Experts of a small language model: 32 experts in each of 5 layers, 2 picks a token.
Below are experts of layer 2 (counted from 0) of a mixture-of-experts language model. Rows are named router (the router's row for the expert), gate (a neuron's input weights, with its number), up (a neuron's input weights, with its number), down (a neuron's output weights, with its number) and show model dimensions 0-63. Each number is 128 + 24 x the weight over its row's rms, rounded and kept within 0 to 255. Numbers have three digits each.
After each expert's rows: "comes before" lists some tokens at least twice as common just after its tokens as in all text. This comes from a sample of Wikipedia text that the model never trained on. Tokens count by the router's weight.

# expert 13
router:125118075116116115168089130108148132180157132122140111109085096116114071093126108138149109106143127140152107159106154140141101076107114120136120153073115129099112120098149093086097122114113147
gate17:164128152129153146142122098103143134138097123118120147101148130047147115138111147084140120138126140157143151143152128114191142164112105112152112151127136154100135175113105105126142151137074122
up17:164117146118123108131151127162116154148103166172131150145140131105141088114105103153158131123049136138116118114121124159122110160149127126104120155163094100117136138140136157207117146111101127
down17:107111145135116111115133144115094117133067119099115164143172167140089111166099112119173142164169120180128156153138122189099126129119099139122133115176162095109163142127112144108145176143139111
gate18:106086123102140123123116136125135116132120127091144157105079140126110111112101128153120118143141100112079103141150122171090135148148128116127119193139128095094143121127169107123152153188120106
up18:153109123138140111180180131118134131153115118117110156088138140127127124081111131154163098129097140145131124168145111130103139170118125111141158127135152142103120116143152096112190124146127142
down18:127166088149160133123123133174142078133129087132151146138104149099126128112127133139121124107160133114157157137172104098091084167132131080107090131113160099138157122135162113085118121129115135
gate19:097149166129146140120143131182124109135114116113123116124087139126081102053116086114112114102127149092129138125123155180095131121105151165141102144140118136155172112150144115119131134127128141
up19:135109104111119097156126129138074156125130152144113113118159083154173166128138168155156080119173131097131147108121101077107138110112113093104131124116116161148106104125145153104101117087133090
down19:146116089125114100141116120100120148161104149124143146176138143097103122126102088112106124114152143146117100137131120116161127154116118156090144133124146132144140124118204116088127104160111135
gate20:103159131106106126129107136167152104111130097133103112120096120141123123157063134165146124140139117156098159133125156131076144164087203144111132181147155128120136126081143117100142141138125051
up20:136118084130112109134118126124114122145133158099092137162181182139124145146139112079110147133083127123202099136082119127106115107105132111125182101157120178102159109124132159137094100105113154
down20:159173136125111164099136145100126144176099150137130122145153119100114107118119128086082129169089139168148072098135141129153140116170100127106134102135151145126103097133138149151121152105149122
gate21:110135155105114129108099147173148148133184145079124109129150061101102106143123105101094141109075117123127108137130109137081150118150085147084143134130127120144127136113135153118134119135130128
up21:152093134065131116107175100088111115100072143137126120135128143151180151144184165163121061129150134152117151123088113147136122150139106133138109111123080107181103149107112122147159165131136119
down21:110136108162124136123105118163139129116147115136115106137118104114126079071118104116161123126119129085107118117149095156159150182129158132148103119101159124113111129168156114156148083168106117
comes before: "\n\n", "\n", " The", " He", " In ", " In"

# expert 22
router:169120103123150111117114141109113126109117143134110145130123132142151142111126136110108172113127143145143098112129145119114153155124133099123137119153108142158090090103118150145151159107125080
gate17:113123098092124128097111104094104134130138123112140133112148118126181147114099163163109134172109094135116075085140152118129157172136123165103116147171149115135079145151105132177144134134090115
up17:102123118074146144139106129186090099148074159171116128178134120178152139087076157092168127154115109139132134158147123124193113128150141096104127100067104124112130115165125138128110071095153089
down17:114133107120138128121097154128119134093117128124205130124157159134097158087135147103110074156092161109101113146134117160147132121093121124159127154147167133114143143120082145163111147110131136
gate18:134130152092161148125112143109131072157126137135130141115096134109122110165132118143145166087096160132102111139187135147127130145125135148129068131140110154122118109144091126116139112172118124
up18:113129122161097095115142122145099185095125137124143107125131114163137147068131133103123100159173122121174160120091139110119125119124130149119146117154140104125156108073182161166157142101124144
down18:131125111112110151074126108082167145148124109122119138116125112118074153131128173103143164098090134135131167102088134139118157117097163105105135131132155195122123101150117124096128120126122126
gate19:182122126118166131139144105133130081132123150146088141131087154124143113127123137111133123105066134147112105117112125139161129136132084077135161173116131127114129082119121137114138161139102087
up19:145131148125122137103150095096082133170117102123124181117141101126093128145133139100127148169155113109164205139137140162083147139092182119128139157144144097172069077138165137151155088096146113
down19:104141135107079129119128123111091125100098124160153105113137138094135176098160124130050149115149140116130167124138155128142120125149140149157141184097149169130107131113149153137146155078141082
gate20:132092112176147096098100153169176133091129135163114147145138122072120118101152135105127089143158118156138128137109151138160125154087109137125100137087098108131061095068153115112124170118141081
up20:116137177130130116135132096100106116118125158111123090158122138123106120154140085121096098109103120114137126135143110139116145119151151122139116138110132151100120153128074138129119145115130151
down20:118122111145141148128088116135118146088145122105155106124106137132140098084169149117148081150122120129126122100108079136151098137110114095117079118119119164133135168164071151121148124084125134
gate21:142138101129103059112109096102141140157122116141105126093114153112134109094097098132125099163107108098128108117144118154154083093155081076135129137136137170160118141099087135140151127161111112
up21:162162087135143158098099120170136159143146142148103103114147109121138135086154133104120110158110105124062145107146133123143104116131094113093099086130148133105151139098131156165133127172079109
down21:169117160149129108159188194092127147107127124124106148090144082117148102102142141099169146176130154139166147098111154167146125154150117124102128139126075096066161144134105107158161136180093137
comes before: "| ", "-", "|", "- ", "|  |", "- P"

# expert 2
router:095182111144137144111119104120155143160177145122121100089093157136168165125153128115131174127150132134106148114114095149152162123130094087158088140111095114155183139125120137131137138139153097
gate17:145068154139138092115107101127128160116085106149122127126108136183141169121132099110083109154165144107094114117172121157118124123089184125130097107128121101114134138157144147134107096108078116
up17:122135112121150143155114096106106116121131124151140148112104125124094111147185156103107093128179117131156124131133113126107113134108126199192107142129112127139165168101160132133138093115101155
down17:116125143118093137133150145118120152108067088131091135091101131143104133160135135119141137142155152180182146126093149128068164131159089135144154141128136096113100116141201146116158157133100163
gate18:113124123140141144160132134162118110181118140096116120140108102105090120139157130115127176138111147129119124171132120124115119144125144085117138186125129111112088115105158115118134112123147118
up18:141164135145121133126131139128128129127125165123110133171113116095108123139117101131143147142125145091085139133126141098125117121092159125039154160128163089160096162066123118154138129121145130
down18:152133152142142140170176165116115144119090125120093157145121142117129132112158096099160141074126182142092148109129112131137151105135149123130151127143137142131151133136124110155160116095164145
gate19:134100145106157090110149110110133141141081128188135137135130125137114094152117118133163086078163082132105113072108130129113123121125155138141150112128135112156139144167115128141168151121119135
up19:137153141153072149149115117169075120101153128093132119112147143123158144132121096153095135129110131113142121144141107135145090165146124145107164133110147164120138096088145094106123131133121170
down19:162144182118158164146113146109150106129129155112123088144124100092112100144140121128139149118119138169126119137107160145109097106078122161137115132075148107176126164156087122143144082100129170
gate20:131142125104128123113138060136144142101152143118171130138085114116133122143112125131120124121104138117136140122118168126153096126101103074112101121152141151085138122118125120111130129074102146
up20:145155127160119125143188123165078106103136136117114138132129119127082104149134153149159113136128147121153136139076113139164117120165133083140148165134130129131138130099143098185094165145126110
down20:139199125143101119149149136107157117084130146145168183106109113124112112082121132163181117134172094103170125146140133108151167154132120143119134108148091125051116138117148114108127113125109110
gate21:146095136067113136095129160145115147102119159125103120132114109165099135139133121160121117142141111149082131147113108133113082120167102123143127151190159127123112168122103138095150112139150106
up21:101115119151152105129160136107141074132147161106103109094122148112197115129141115107116098154153104098152098149109105119130112106108103160098163144138106141101104141090151098110146143139151121
down21:144118107144166139137117096140135129157193121111110121138137111133169132132133121141110103162122187103158121129104107150156109128108108103135092122154077161118120138132146167105142129138129131
comes before: "1", "2", "0", "3", "4", "6"

# expert 17
router:128110138118155112135173128158132130162132091142134114145118167122144126122136175083108105122154135113151105140098093131155106098112112097121173120149080152128130125144171155144135157140100123
gate17:147073103147134129145099123131113164155108101134117138110124102142172094126066104108122117117168075143150142139122129099087130083102146157111143145116122131106152124139132136174093107107152131
up17:143161096125148114146149138132150159113118120118118116131092122138112096157138124141053133080153104166129172095127123177124122165100144107113176100102147117090077162139142125138143134142160157
down17:142156156148171094112127100140094133139133109126157143150104108157130141129114141130102107100144145095102184111186109137119136127125114121094194089134096108172126132135143144090146153149110127
gate18:152099140128096148116104172130140149121135065124149150129121150115101155121158175122145122105085114171137104164162126133133114120130167089161141116123113122123138183110152113139129139137136153
up18:189117164127118173146121115124135115150099127144106124143125115148156126102133140138172117132145109131111131142106157101164133119185133142124076107138145112104131138152114093100111072115127127
down18:118149113118148135174130087133144160134168110145099171115121127137087131111121142104145105165136138128136141111154128124140103160114130124089123099147139123180145091126126123062154129135096091
gate19:086131105138121131133127161101126103133147135141130123107155121148143174139158120129101086137098144115149136172132145107125147130161144090128143132108146125097155114116119132130134099118149098
up19:108110114111122138117088136114103101099145134122109151155153102147110140118151112134105107157161122117123136179093127130062155157136141112163106146126142110138132106132152150101153084154110100
down19:108097060147156116124122091132145104136107113134138158133139143115096136131106119119107159114138122077144146152175140093082126163097178131088158122143119111154085085107118119132144082099124145
gate20:085089137192164125120117129127135140091146134116184141133147152123137133154113157116134106126120114125116087098108120121156134122146133121170127107117100110112124170129101180143126079124145115
up20:124108112154151157177133138154124139141148170130158154162143115163110104163117152171091124084136084126139078132117127148093099116141162130166121093170125139147124135096111147164143120157088159
down20:118127173085088128118116087087115158130115119123124122107128138142106148128111168104159106118213133134131138132170097113092078112108109138118076187155113137079153115177132126119135106096118104
gate21:157128136119111162181108152153144127145121122110168135143068104125167131154111128160087140152138160131114132120134129128144119168118122146119185135076094139092110131122129111126116125106155150
up21:103126077159150155120120099091115127155175165180147074104156161178111125104118135138141137095119118142127090151134119128133139117114077114131099131113130126117140160148132122072128135118147113
down21:155110121169120138123117118120165159143125166161111168113174118101109149120143124111087168108104101145155086097132149073100124146154129125132144106108117111117121123122135097117116106146101125
comes before: "–", ".", "015", " | ", " |", "017"

# expert 9
router:113107158163155158156095108125135143161169146133165083120103148133151120154146137091131112102130173148114134112125146092170115096153090072174122140123129100125089122101120116153114119094170125
gate17:078093152182146123123116087136089174132148097167148128126095157115157139112134121118139118139118154112114127159141141138135116092132104133147102165116162095111101133133146087124142066130106126
up17:117143153112148128150140128121158162127118156135146131166159216129115128149111112160125107104119107122087118168094133154129142100125127160124156108137152090126121126113101096138147106155107124
down17:138123125130118132137156155134134139091153120178091162103200125171108051051154119100117138143117192148148159116153085161147112159156120132153175121156128115120121105166163136134112079118108151
gate18:117135137128107134147125154155143124163122148110094102127154136135124138104145147130128177146103089126126116179120087117114109128116103137126129081126128122138136135157183097149128121137114140
up18:116151149146119105096089126122159079102146155128123128133126167148121087116151123154142135163146130161127091183099108147141126144125108122093112146128125116120117124130173074162154147173141141
down18:132132085145104094124195129095131100137072129121160106115116154140112133163116146167105113162203163169138099089119134163129157081131124150134128118101133146108155134132118109179159110179123160
gate19:139110111161141188146144098135137166131130085130120125109111131124075101162140101134107105166137141116112128090111137123090083093134109101100126147144155129111111072147120110126093154152104157
up19:161166058142144185144095131133143135137174103126123132141073116090131094161161119109104094126125142141140142127102129083131119121122141116140127119142124147111103116119152125156093150154092122
down19:146087094167147151128127096157110151099119131149122084115134099135146116145142113106112119144134132096133118128150136091120113076169127102107119164139155143169106116105126096075062148173121178
gate20:112107132129116125081086138140143152146146119102122144142105100135119104118146114109092168155132157129092112136123092119163152130114138127126157197150119155128117132094148084138123158192112148
up20:129128140144098126136086109162110147112079098108148123145168121130110086106109104104113174123160096154150178087113150168117143106115092132118145068144123100123171153134124174120156153119154182
down20:134098105147160120121115131113183154137139159165096126073112161154135123087122160129096117124119135076148142123120108120144157109154107117154143117103106098182145133091166086100107101080146110
gate21:134154152104148082102108134110138195117083162162163063161153161151128133143138121096126151128113104106111171121138113134139130085185096103130092101129169135139092131138125082143128120106146107
up21:146164123142115109176181181120081109102169162155133076113149130158140161150120130150096105120113125144119158181140097122128142123159136161133147107127145164129122098124129134117094102107156178
down21:114121138101150143120111159161140123152142118137109142156156092131146131110120153115095108134099100138152122134129125126147100125147148091167130117102122089141139177128145135138124096119129173
comes before: " | ", ".", "–", "0", " |", "; "

# expert 14
router:098106067136149128105132136117078174124133171154129108118160115121160151127121127132126105110154166149149120141150093124163129111137136134104084146121123098130133095108127129097154141177135133
gate17:113169111085156109094117154112099145109090177152133127152107125137147133145175146089137133172087129152112118155142137091171147105150148132144103118166149088122121114072126125122120134157134157
up17:141131143056117115094145150140112138158091156136160141158132133144142130143169108080156139150078124147086163109122141082137117133115140141105115111148147103143132124080113127103116143150122129
down17:098155112139109138077115147151151160179139135114132121143153163136078125130103150139130161136125133132125099149115133122108104097143135068125132098110193180094105159101112137166094114148100163
gate18:128154194120115140128149137120134125123094137161130114161128078111112150138132150134138101122120156145152110110142109108141147113154075157111130128127131083139113120161126127115105100106128117
up18:120072135174164138127095112109127105141167157140118140141138181151101110095145094123125156119116092122138147150118121144111147089118131125105119143122125149108151157127150154128146146142095101
down18:106135151161133163156120129145118089094147113132128154135130141129138147119140097159139152162154127111117165153128118122103113138151145129117125152065140176145103148136166128185112123125117098
gate19:087108156135150116122147136131110110096151150135132114135136152139094121179121119139163101143132117133133135159167133180141182139155137119104153145106135110095133113119107145121063084114158089
up19:127095151109128163125138100096133107118126124137122128131166147120104131126103143168123150112134135123122104145149158122142156140077102104113145125136144107131092131127112143104133098142113094
down19:105138118110099132131131161157138129106124113146092149176141144132173175128068171132142139118188152093056142125116151108095128093131160158135099104142128103138110075164102141127164113137107174
gate20:130153133181122154130117138111129115160106088138102125145108074133111085068113144135104149135136155145128117151130113125158145153134184087149115141139124073141107133111129098143130113145113148
up20:171107141097113137125155139151132111146104097136096135094130150170104201120161153146164149089114138127120152139134111096107147117101138144125136115135113133109159157149134102133128112092128155
down20:112158097144146108124092135108143116142101145108091166104083117146155122118175093119114150129123134171152144119133117157146150171109147165148104165075153130145144119113106114114152155111164147
gate21:148155127118103107104145134168124119167136103117099135119104143109105098107148131107108132083112135118124160157137117141143090145114163114109084094163154116139062128134157111101147147163115118
up21:143134109153123135075139128136120106149137134105112106140106133150100102174143159138135160099123110149178139132120113117110120110145094174158145148140113103116142169136150102142154123089121108
down21:092144104115170109122141102161130122122154127141114124131126141137071130101132082147119135152123129172102127116126090111112105130131135115154148116126135163131162121161092103127125118103134113
comes before: "\n", "\n\n", " | — |", " The", "}", " \\"

# expert 29
router:106163176136154105094154125142121120129123104125116102092097118144161141123158179101125104119134144102140145127114103110111092092139120102116118105111112152119168136087144128112101115112180094
gate17:160133108130148136153137125114098102100147102108155124109153146104112125163102096113129150150134079113100113188105111124130131173157115125127116131123144139105084110108120122139103118162123122
up17:088122156124139136112103123123137160111135165137122133128135122158126108101165116108134084155123170133136137085198132151137137151136140151131102130125138091149111112108124154099146146094155158
down17:148099082116132110170108103139149118148144107135158120169155100114118134091110124133102144201114114082141139146094135132113129120107138119121147160115120110136103118139126153163147135109119180
gate18:136168083148165101101095129163163136106146087125142152170079169114134173085116129146173114153127145116138114147095162145100146156165088139149140142114157143127105116128148168119147105128098142
up18:103105112150161126114148173139137112146166113092109110153175175127168127097154127117132154139146133115107115129168102083158126136090147097141146138085109123101128173099113133161163123111128104
down18:142153121119126128159102163115124098102120140122100104110159106111134108092119117162141111153124051127134116111119110182127156198136185115142125155146142121131135155133140112127088128150128146
gate19:109135144127132104127102148135109108123112075155161143094162139113131070068101153123125162130138125110112127142127126139123106111160150160139136108148147126140108156161162121144122101092159136
up19:157140155110137095125083113147096096128141099167147123117124125087139087063144194125129177122093129102140130150097148119102136113144141135121147104127157120165114145147183104152130132097154128
down19:129149148130115120149124129163097113183142111102180194115087090142139119152128155154131147103097120139105130072096157149130164114138102090112127105116090167166142112123133132101122119145108127
gate20:092125107131151120120107089129130109144161137117111145163141102117112158146112108139143128153126174123122113129183120105187149098145091114119162165154117103063125144122111076079141119107173122
up20:131115170147099120104099121131114117107139083116162108106109131130173078143142142134124135111116109139158144110113130133115131151125138139149097094100120134146122144105148181140122140130092096
down20:158143150112118163136148160126146131151180136134152165105183128106120102107120116097118143103129121129105136134097105148120127154160152158159122159125165115146131119151156134108102162125126162
gate21:125110079134155169158131111140123095138155119130115138160109158145100098100125100165120137137123143135088141157112129187116142110116103126137130131106072110150144135123160115118161150143154138
up21:066141176097181131178134162109102136124164093128154156131088109153142101132124121127136124123123099134123112112147117142131135159127140154124166122135153156157102121158110093138148098115072122
down21:124122110142085133134110093128074136149117138106124129062129131131135120154131117146165165155171086110153144094115102101167139106119135141138112116131161154129135172123130169115135128089136131
comes before: "1", "2", "3", "6", "8", "4"

# expert 27
router:124101162155141154133134133146108129163134130158131102123174079118104140098110174145074068111129168132103096113139114119138127103104147099154160106130105083144133112118081101133105152133168134
gate17:166160150136123101138122146132133114084107125119139125096074118161113112146111152144137100113079130167148106107174124096150102132177151134107114112123123137141072116122159145106104132120118154
up17:159146140148133135126112135135124155100160135106160125093093082142130119121123124108112130128081150164150157121186084109200124138145167102137115136095123132146085121145163163116121114129135128
down17:165111128145104162130147131129104147136149163144120162143111127112144151133119118116157109153178181151112108119100142127130151138141142104114152128092153137127153139114126114127110141086142135
gate18:127129117152094147129121130116123143099176130067088118130126112088119153169093184114153115150105123147143125159148147112187127105152127093220133155145163157130115100135125093131120129124123117
up18:137100109113130143113114137153137123118127132185139133127114151161158118158146097145118130116162118107116146134111131107044148150132116188051107083119100118136147149110159182133124136133117125
down18:121130131120098138107148153127105127139105129108130112160086119162177086145134045147139163137076138121113143120110111202086096105111177146135127142150145139123175088110173157067153110140109133
gate19:134138132118133087089114095135124167157108089138111140116127119077095098105145160169089099171129124179070146095148179180120100115113183168159112117117146128140136123124132109136143147132116130
up19:178144143130142121137121140129134143137125172144135095160099114139097183096121149092124136111104174160144131111138123096107119147131175140128163094130112117094107162091118130119052126118153166
down19:074134093133102134113099181149135180119117127135141163109127153149160140131151161105139159118117103130105133111161124126095116130183099101134140148128131104110144151148108131124157135081108094
gate20:130165112110108134125137137138147112141172176131107131127097099139131130165177141095126176129147179132128118110091147102119125176094146144161111113124160116107113101106111118139140128132119103
up20:138145175141117132122106132138087125107135081109138124147160150075102122138106067115124116138123120148137180135172121183136150124137138147092134101102095178152093110170103165095093144138143126
down20:112150105111135159127118154118151095098107136136126167118105114149133100133125123183139145139125106129135076148090131148164131123150176166065113109192145087162091111168143139127120108170146096
gate21:103140096146162128165074099096148120139134100187101119136159134102118127125128099158104112143136135186113135088110116143105109146132146093109110096109151135146122092139150106195166146104194154
up21:136135153094119137155126124119124101114149177097153171103114102152104142153160104095152135134115125107127076120132103118160117094119119168113149119141137133105133162095145138122109126177134103
down21:130138070122106137093104123155091145174113163135114095101121157092124155113148143139141144131139135151130134148137098130113118133105137137115139131151137101106094153128108104116114115059137125
comes before: ".", "–", ")", " | ", ", ", " |"

# expert 4
router:121115139099155127112122160142119089091118159133154184166164112125110137086102151078156085136151126128107133127154144104110118151084140086108168146186114104161108121151098082122152130155156075
gate17:116132157133121145147117149094141080119144106148143130157088129095140106102151162142147175152117154096118139137157138109129163172137132080174125128117166127157113097112153145140166143117111097
up17:148148115095140114151118122153115099148130138185138131126133157100135135129097142115088107098141123143159150120102098140128149139109131138122127122138146126093083127129079104096088085135117105
down17:127152173114160133161121150117117097104153108108137107112145147135129118097136113111164114178143121099148190113136114131154129125115127078138112150116132089108135165127136115101145123091145120
gate18:125104120088142088110104129138104127175168177133156124106084165133126129146128147095115090128107145104129130120125118156159170148102138080115138147142180143149146143145149083135084111134105111
up18:108109119125074167147126142108134144131154117152178143177112113096168126148145143171124170119176136104135106124135151143128132184166132132083127123127098109109128136128130167133137157144107161
down18:180138145122152121118142123106114115153104128138106100142103120175117126137131095175169132132152120122128102102127121124124152124088115140141169117130080118130140171141100142159156158128130126
gate19:092139173137123167133112137146086098139098159122118161134101130082081114118124128131124136115087166099133157180117152085096094105138105140161135112138131146135151102122105189117113133117159179
up19:141146115117104140141130124132161151111145137134086130123126131145147107128161154170097084107154112103139109098091134091137088140098144138116122080143133119102094135114140134141131125120155085
down19:114155103124138090113110139173141106097134086123107127117139123125166081143095142201128135144099106120112103124151131102093118161138145146136123116119146091143112090146141096109141157140158142
gate20:136132191118140120143096157139147117125102109138123111158140134120120132142188105151106105140101119141167116157113156114168146131156090130144141153121164074128103114109099113091103092126131103
up20:094137129132111111121143153171112151124138130120163109177097098112152089138135159113089086082147109125130115097090125109084170153129116142173137095117120171158113160147130141182194137132153110
down20:176111151119080127132094087145148122129114112150054146153114130173138109132133127131132166085108147166084140140102105123121133111128148161129132109177150103118108127137097129080084129113143141
gate21:141117130163094116097106132135097103136151164164142097159106125116080101151111102098169085127155120130129114137113131117159153109132155093132134141138137121144115125114146125180162121177137109
up21:097122141093090139143120117086133106128150172105148142130137128138156116130162111078124122095183135142142155130098128103168118112126153129103152082133118180117120109137163127183126137113157111
down21:152115149136159113072104103138150124126135128119089138112113101128100159141128128137147176132112129159112196135140101133107117144174137116138136108137092116151110121134141089124102158149113069
comes before: " of", ".", " of the", " and", ",", " in"

# expert 19
router:142150113077166167183135124140129147134122119081156129129141121118152137127153120141140162134143130157134148127185098103138136121142151122148162100104144114150116148149139137101135103134108120
gate17:166118157121103146119095135128136113216134117142157126149095124128150124141114137153131136168074140171123116122125104203146053131122137116186129143091151134104126141125133145161111153149130081
up17:144095113153111095147094162112135078162135119177139130163096109128114092146127117126172148118133189201159116126155070169104133127109162174116149134113092157118114076160147161130112154147113116
down17:134144071143129102142122161131124109127177095136121125172112074141145157171116163093131143152072150122165073122123138126094138137150135116125134119124117142155086094095124156148125093141107143
gate18:148115157118128120116152082146140134124121115119138170114142122142155123061072100132090118136139129125120086134135169060115107145127165114145119180145102142106125137171134074140116125134105165
up18:169091108125149120135142151131164169105149152152117099115130130105123085113119102114112116133145092126197171147101148104129131155102130101151113112170129138122120100124113168105104120118121155
down18:136124089159171114121162103097156139123098122156169164111096130108137101166110126186133096151206146145151122144147082153139105101165104091078118141103146137153134137141105126133140110143118089
gate19:140127128141137139118107129108123132086132144147141116095139191133117123144108116123106128143133113123117134144125067093129120128119121119151113091150123115117091110134117110120123153102109124
up19:124131113069135138116166112101129101107112145113174154129085113167137093138134119094138116138108109121130121137142102099083155145135112158126143065124154108116142107152096126160123129111134129
down19:100138112132137151142154134133122136113143140188162146142157118126152149107124148155106107118117113119164115133105099116129103133117146138142143115138142169127111156089112111155136144161114115
gate20:087104119157117101105133117121085145142142127163127134125128131145132110102129120150093112115138100160124102108099164125136121102110127150134137135130104134148171139173085156139118140134160132
up20:123124108096120143108077111113138110143075171155139135157076131155141129110129160153153177136112102138123115143155096133157118114111159107112107148136169087103115153090157150109095101118112159
down20:108109123134114135130113150102140128142143105140096130163161104133133143130098155164111092153176155134111100087114049163134140169137143139131111129150182134146146114118126159113120157123113112
gate21:116159143113084155126123136133146148110148146134123138174138117134160095157178097117100104124071138134168117109099125137157150145095122119102085129147179116157118122120158173148109168100139121
up21:077104105140158135139095117139103149114122136109182143105084145098150114133127103120161163134155157115118097124104110129112123160100152090149109140093105138127135110138106147122139156122069119
down21:122176132141128126121165134146161150140133098123098139140184118181097143089140118185086108091106133126140138084132121120166097115122151119147123130120164133199132164080135139134128164140120106
comes before: "\n", "\n\n", "==", " |", " ==", "==="

# expert 23
router:130090099126117123106121163157135111104110144125102147152158118101091131154157121111114112148130153168135146127138142107146114113125118116095140140143139076091095128132140125077119125147131117
gate17:104097135133142104132127098149128136119108104106118160125106185125150105079136098112140114163122145103146091084117138130124117136130153112121087121144106125144151150086164143120098102144095096
up17:119101121122143117115121089093121136124134107148164114112097102143156167121135107133136149159113139133089137146207163169106127129119187179122122130125129106135153127141139176144119065127108104
down17:114153090129100114141140118077143149156159124127141101135123132131139121129126120101102097159126125133106112103106064167114122098115165174125142108122123179136112114074145127149122120072115122
gate18:103109117141115098134126111128155120161139133091117151167170126123122143085152143089099120124109114175117126144106125155137105090115126135119142130124122109152095145136104089111120112173130107
up18:128146124110171142143096124108106142109108113124143134106101148170143101125106114146149167137111131079149119153120109108120125161100154141139130109141171188118137085111166180155138152065140141
down18:119109088139160122114144141133095106170136108156103140115096126137134106146144131148114105132171152148141131050134156126132142118092138141126158131141115134153135130155190146134148094146116134
gate19:119114116123155137110119112125159109090137105128089124136115124124155118101133148125145101101134147114080115148121126113124133126144120156096167107151085092149131153143155159123106135143175162
up19:156157159142163154168199099165151092121117122150159151148140106158132137123091152123175103124114114121145121141130113126110144157123142136116150107123082102119109113103153116131125158122155124
down19:137144126135110134124113130111175148099099172090162154107110126143192176127111112128129148129080129097141133179116124115132138120134121182105150122137122155146146145149088157116124116099109144
gate20:105118111165155113094117151121132158140118118146139097143106153139172160141148058119136139123143101101128126111125063115145110128097158130118118101159127121127121129118123123126129180120091117
up20:119178130160143118158133126149156155151179169145093108145105097171134117119135171137139128122169116129121133075117188101135123156173114145101114139109129116119102107166145146143119137129112128
down20:138114121110116126085122122157085113115126148151133161119103122121088158089138117117149156165146139082105125065117122118168161115139103147144107118084105142087153134127091137083115143078156196
gate21:113111128109127160098136123138127128139101112163172116116106129148083123172163137162130119126127130132080145150118153149094159136152121133120101145121127075096171122155148105115106140138145120
up21:156147118107125125143144153161148131101110170119170156137166085109150114101135115114128101136067157152122126156146125092150110124100131107099183141151122124109156136116122161111142110123131117
down21:145151143145109147092117089135092110171163095126132121126125121107142133115139141141113126176083143094118173153132140147148156133156148150148118141146099130125131117170132159142128122111092148
comes before: "\n", ",", " (", " |", " =", " "